config.toml
num_hidden_layers = 8
hidden_size = 384
n_experts = 20
experts_per_token = 2
d_expert = 352
d_shared_expert = 0
hidden_act = "swiglu"
moe_layers = [2, 3, 4, 5, 6, 7]
router_score = "softmax"
normalize_top_k = true
routed_scale = 1.41
balance_loss = 0.0139
balance_bias = false
router_cosine_scale = 20.0
init_std_router = 0.0157
lr_router = 0.000533
vocab_size = 50257
norm = "layernorm"
norm_eps = 1e-05
tie_word_embeddings = false
optimizer = "muon_variant"
learning_rate = 0.0117
beta1 = 0.9
max_grad_norm = 0.5
batch_tokens = [32768, 65536, 131072, 262144]
max_seq_len = 256
train_tokens = 315200000
max_steps = 2700
dataset = "wikipedia_en"
Below are experts of layer 2 (counted from 0) of a mixture-of-experts language model. Rows are named router (the router's row for the expert), gate (a neuron's input weights, with its number), up (a neuron's input weights, with its number) and show model dimensions 192-383. Each number is 128 + 24 x the weight over its row's rms, rounded and kept within 0 to 255.
After each expert's rows: a language model's description of what the expert responds to. This comes from a sample of Wikipedia text that the model never trained on.

# expert 18
router [ 89 148 132 133  88 173 131 146 128 133 134 170 132 158 145 199 145 132 145 111 136 132 119 135 113 165 145 149 158  96 125 163 114 151 119 114 185 132 124 165 104 144 104 148  99 137 133 135  65 153 126 167 167 133 118 133 117 148 120 152 147 138  68 167 137 126 107 142 136  71 134 159 131 112  89 132  96 110 126 102 161 100 113 124 153 171 161 142 147 122 113  93 133 149 113 117 157 140 151 137 122 108 159 180  88 102 179 127 136 128 137 166 133 137  84 117 130 107 172 112 118 132 129 153  99 132 114 157 137 138 111 155 132 100 129 152 103 109 122 138 112 123 143 134 123 145 129 112 161 152 116 187 116 156 131 151 166 126  82 163 121 120 116 155 158 113 113 148 125 118 132  74 100 145 142 124 151 152  99 131 110 122 115 149 110 135 123 123 153 102 128 127]
gate0 [120 118 166 121 128 128  98 100 119 122 154 141  91 125 161  96 155 165  99  96 143 151 168 134 109 128 167 115 103 136 150 148 135 133 114 122 141 119 140 147 112 147 216 127 112 115 173 145 104 110 186 137  92 117 117 116 110 132 130 117 121  86 143 128 149  83 111 149 117 121 110 139  75 143 112 147 102 106 112 120 120 110 129 121 151 122 112 108 133 104 122 131 100 130 168 119 141 145 107 150  91 174 176 103 113 125 156 145 144 161 182 176 152 142 114 126 133  93 117 160 102 122 144 125 147 114 137  99 143  35 129 121 143 128 114 155 118 119 128 147 185 115 116 161 116 148 136 147 149 130 135 113 105 115 140 153 152 104 124 100 123 100 112 159 136 118 124 148 164  81 179 137 151 121 140 103  88  89 135 146 190 133  78 115 147 122  82 156 173 123 192 160]
up0 [172 158 150 149 132 169 140 124 117 125 113 144 112 154 146 150 123  75 136 142 133  59 151 140 143 142 141 150 107 166 122 119 186 142 152 119 124 126 121 100 160  96 126 129 127 150 146 101 136 113 121 125 146 170 151 142 114 111 114 130 146 131  51 132 129 107 120 174  94 141 157 105 120 108 115 137 157 117 134 142 132 161 175  71 111 113 149 125 128 125 130 138 108 131  97 173 147 112 126 126 124 148  81 141 126 140 126  89 139 156 119 114 152 161 143 123 168 148 116 197 149 121 106  97 128 126 135 121 149 145 117 123 140 117 135 175 102 114 156 110 120 130  81 131 165 142  80 120  84 126 102 106 126 123 110 121 128 126 151 124 133 136 196  99 118 134 153 135 146  98 114 107 131 112 133 101 108 154 132 133 101 137 151 106 155 109 178 111  88  94 147  95]
What it handles: Pronouns and name middles. Subject pronouns he, she, they, first words like New, United, San, and middle pieces of foreign names like Yichang.

# expert 19
router [164  73 126 170  93 127 162  88 165 143 156 144 142 106 108  73  91  99 136 160 186 122 186 142  85 138 148 137 119 122 127 140 134  86 105 115  92 129 109 166 137  98 155 150 125 161 111 209 129 134 100 136 178 149 148 126 158  89 122 160 112  90 121  51 119 140 146 100 143 120  89 140 139  97 118 156 137 146 163 144  86 132 117 138  83 111 141 126 128 157 102 148 112 131 130 150 114 113 161 150 128 156 134  94 102 130 116  93 107 132 142  98 143 151 157 141 104 150 106 134 128 142 171 161 154 136 113 157 152 114 124 102 122 118 142 144 140 119  99 137 137 117 148 156 116 128 142  93 153 132 174 103 154 142 115 146  99 136 129  88 106 182 162 131 125 130 143 144  62  99 161 114 131 136 137 133 113 124 136 124  94 139 137 130 140 109 120 110 139 118  95 128]
gate0 [111 146  86 126 117 143  99 120 130 122 112 111 109 139 170 124 165  81 158 126 141  98 131 135 119 176 122 133 151 148 128 128 133 136 131 130 138 123 100 126 157 137 137 127 131 122 156  99 136 109 126 143 115 121 157 151 177 146 126  97 172 138  78 128 161 126 144 126 121 149 145 149 126 116 116 109 157 115 131 151 158 104  97 127 110 141 142 136 121 121 146 104 171 144 112 102 113 108 116 126  77 121 114  97 168 107 119 144 115 148 118  94 127 111  79 128 124 162 120 171 182 104 128 127 134 123 113 125 135 125 124 105 160 135  76 152 113 145 113 133 143 115  72 155 115 124 111 126 145 124 132  61 158 114 101 149 125 102 101 127 117 145 118 117 156 144 151 154 141 129 139 190  93 113 113 120 108 113 157 105  87 112 127 133 147 117 136  99 148 128 144 170]
up0 [126 135 125 128 146 120 109 169 159 123 154 167 109 124 111 109 153 188 123 127 147 158 110 165 121 110 151 128  96 119  94 129 103 128 122 123 119 100 155 149  84 135 154 115 137 169 123 168 103 127 107 125  89 140 100 186 113 142 181 143 124 114  96 158  98 117 156 155 161  97 108 107 118 158 179 181 103 138 125 120 117 134 119 101 186 147 102 141 141 119 104  95 176 128 119 181 127 134 150 108 115 117 132 166 109  88 152 115 134 154 125 126 117 137 137 148 130 121 106 152 123 147 123 124 142 139 146 140 128  97 131 141 118 105 165 148 147 115 152 149 142 119 123 101 169 118 166 122 136 159 170 157 163 150 120 141 134 153 125 108 129 117 158 146 127  99  94 119 117  88 145  96 173 102 132  93 153 117 110 135 159  89 122 155 122 152  97 103 140 125  73 134]
What it handles: Line-start prepositions, bullets. Prepositions opening phrases like in, on, with, during, especially after commas or sentence starts, and list-item hyphens after line breaks.

# expert 14
router [120 146 107 113  97 156 137 153 116 136 101 142 108 111 118 166 158 102 104 136 167 136 117 136 167 151 161 128 110 100 121 145 112 118 121 172 152 135 111  83 130 109 102 135 107  85 152 122 107 153 157 104 142 152 135 128 112 148 135 145  69 164 103 154  93 106 102 162 132 151 154  81 137 159 141 138 151 125 109 131 166 186 152 146 155 148  98 140 106 133 127 135 151 111 117 124  95 183 152 121 132  75 168 127 136 150 106 114 144 142 131 159  92 109 111  98 131 115 141 182 132 131 118 128 101 168 107 156 169 113 131 134 149 139 164 117 136 108 154 135 105 126  80 163 139 100 112  82 168 124 129 124 119 184 188 159  90 121 141  98 104  83 140 150 105 142 109 149 121 133 122 153 119 143 162 100 103 168 175 173 123 120 120 100 126 116 144 111 138 138 120 134]
gate0 [ 83 151 112 126 139  78 149 136  93 170 149 134 134 161 170 180 136 158 140 121 124 146 169 115 124 167  94 175 145 119 123 124 105 140  99 123 147  96 134 125 148 108 159 139 135 114 122 129 104 122 152 133 115 119 170 130 130 135 158 152 122 108  72 104 131 163  79 108 154 125 178  87 141  82 131 142 105 109 131 137 128 153 130  92 126 125 136 111 125 137 122 153 144  94 135 105 112 140 142 101 121 169 130 108 159  92 174 121 155 114 150 113 114 116 154 121 118 141 158 110 149 126 160 158 101 166 129 139  73 119 114 155 160 146 123 113 162  89 132  66 148 125 104 120 121 157 100 102 134 114  97 125 155 161  93 113  84 130 110 121 136  75 170 177 124 175 113 149 176 109 163 105 127 147 159 121 112 114 168 110 123 163 110 146 125 150  94 136 116 114 138 166]
up0 [105 115 109 106 131  89 116 159 159 148 150 103 136 169 172 146 127 141 154 100  99 121  96 153 143 107 121 180 110  93 124 142 112 144  76 119 131 142  64 150 169 128 171 124 122  99 141 137 143 115 140 102 138 101 116 140 164 137 162 110  94 123 127  95 136  94  79 123 190  93 126 111 143 129  99 129 106 156  86 127 159 115 143 127 142 132 146  85  95 165 117 178 177 121 111 156 128 168 134 123 120 165 102 100 137  80 152 114 139 117 143 119 114  99 191  97  91 154 135 131 121 126 131 161 116 182 111 139 118 130 121 148 135 150 116 152 141 160 130  73  99 146 111 102 155 169 133 128 108 110 115 149 150 102 141 124  92 147 133 113 136 119 140 141 128 114 109 130 139  91 155 115 131 122 132 121 123 113 149 106  96 116 152 146 114 143 144 133 131 121 117 143]
What it handles: Capital initial letters. Single capital letters or first pieces of capitalized words, as in table abbreviations (DET, Bham, N/a) and names like Veronica.

# expert 5
router [ 68 124 131 121 118  98 164 118 161 134 134 119 101  76 124 143 110 111 156 139 119 157 160 135 158 132 111 137 148 104 120 135 116 133 146 139 115 122 127 112 115 155 115 146 119  93 141 123 111  71 108 112 139 159 125 113  98 164 141 152 128 153  76 121 109 146 109 163 141 132 111 145 145 118 139 110 125 172 120 113 136 126 129 144 129 101 126  63 129 126 120 162 173 105  84 151 141 125 147  88  99 175  81 128 114 164 141 190 116 154 150 109 129  81 150 114 127 125 101 141 111 117 150 113 108 139 136 166 148 142 137 116 179 166 130 165 181  97 128 120 149 126 102 144 121 122  89 107 124 154 146 158 152 130 174 158 148 115 116 160 133 144 117 121 137 138  91 121 120 106 137 120 162 128 114 167 112 171 138  59 147 150 124 109 164 133 104 154 138  98 128 188]
gate0 [112 150  97  76  92 124 112 116 102 111 103 144 132 126 149 123 182 132 112 182 156 137 144 123 131 102 112  97 157 120 107 101 118 129 127 115 135 127 105 157 112 114 140 134  92 128 154 149 110 151  91 104 173 108 100 133 157  92 160  93 146 124 148 161 138 145 148 152 102 126 120 149 164 127  97 130 141 147 115 108 151 122 126 161 138 151 102 140 195 120 167 129 120  90 167 106 128 176 157  92 125 113 137 138 112 106 111 131  80 130 126  99 159  98  88 115 124  78 129 105 127 124 146 114 120 139 120 121 110  88 150 129  50 144 150 147 144 127 102 143 151 136 112 115 145 143  89 142 103 130 122 136 129 144 120 121 118 109 105 110 151 156 130 132 125 145 140 117 138 151 142 108 157 103 173  90 135 144 118 117 123 107 119 134 102 159 126 146 166 142 124 127]
up0 [ 95 139 165 126 187 151 160  78 120 102 193 146 105  84 155 112 103 125 134 136  89 146 146 150 139 160 141 106 150 123 128 129  92 152 154 151 128 133 166 135 159 134 125  72 145 117 111 140 110 110 110  89 161 115 111 121 151 108 126 105 119 155 131  83 132 146 131 162 135 110 142  98 163 120  94 181 124 116 127 120 127  88 123 148 177 112 116  53 166 131 181  95 100 148 136 129 125 174  96 102 124 144  90  92 148 142 159 163 110 131 127 153 145 121 149 145 161  95  90 146 100 161  95 139  98 133 144 130 124 116 115 155 144 140 133 123  94 129 120 126  97 132 125 117 144 110 117 105 122 104 129 164 154 155 112  86 148 145 136  97  99 131  96 152 130 150 137  88 127 150  88 150  85 169 128 117 109 137 148 141 119 169 138 160  91 143 144  67 135 127 110 110]
What it handles: Table cell separators. Pipes separating cells within table rows of results and statistics, plus section heading equals signs and country codes such as USA, FRA.

# expert 15
router [152  82 128 110 151 105 100 129 122 163 114  93 114 130 170 108 159 128 127 134 154  99  91 141 169 149 160 154 103 142 108  96 103 176 146 109 123 143 101 171 125 117 147 128  89 176 121 111 148 148 118 154 117 165 148 109 133 122 172 123 144 116 136  93 152 159 134 113 107 121 133 160 128 121 117 165 108 106 120 124 150 157 164 114 101  88 143 167 147 131 143 144 113 157 123 171 203 113 123 103  94 101 107 166 133 126 106 155 131 122 130 109 139  48  87 133 139 125 117 119 120 133 152 111 169 129 137 146 116 124 126 135 123  99 109 113 136 184 154 141 138 140 130 156 125 118 170 164 117 149 113 112 148 143 116 114 122 146 124 133 105 140 146 109 151 135 110 101 132 175 123 146 146 131 103 123 156 113 147 104  93 110 133 175 163 134 134 132  92 136 155 106]
gate0 [139 126 136 117 113  90 120 113 128 152 123 111 138 113 131 114 116  89 146 138 175  94 144 116 133 170 133 117 166 136 140 105 101 121 135 104 165 117 106 130  84 132 194 159 112 124 128 127 134  90 125  96 184  98 142  83 142 115  92 108 163 144 150 140 117 113 148 147 101 154 132 101 124 115 127  86 129 122 131 117 168  96  93  80 118 136 104 111 150 115 129 146 140 120 117  98 121 119 144 140 110  91 111 124 115 107 120 140 151 128 127 156 120  99 110 131 152  70 110 114 158 118 121 185 164 143 141 115 116 170  88 155 122  76 103 126 125 118 167 127 195 117 104 113 142 136 122 147 125 147 104 120 114  92 152 149 188 125 108 131 123 134  93 176 127 130 110 138 138 121 112  87  72 120 131 155 133 134 101 155 102 146 111 149 168 156 143 126 143 144 160  98]
up0 [142 144 149 111 200 150 175 117 115  92 133  97 124 138 130 164 134 166 112 128 120 191  93 111 171 135 136 146 123 134 100 153 109 112 164 119 112 121 126 132 152 133 143 196 102 138  38 170 118 153 112 133 128  84 124 144  97 114  91 132 151 103 112 113 167  56 135 169 125 115 139  88 104 102 112 146 102  90 104  92 123 134 137 156 110 118  98 180 133 119 137 173 125 128 158 116 116 111 137 155 105 151 161 154 140 114 143 111 158 143 112 116  82 101 158 120 181 110 129 138 102 119 145 119 133 143 168 144 107 127 170 126 156 113 136 132 112 145 143 104  86 118 142 165 138  74 148 147  77 111 119 145 126 128 139 132 107 138 147 122  75 152 111 173  97 156  72 118 130 151 141 103 154 113  91 111 170 157 100 132 145  98 106 108 138 156  92  94 115 118 102 121]
What it handles: Linking prepositions, conjunctions. Connectives joining noun phrases in running prose, such as of, and, to, from, into, or, and dashes.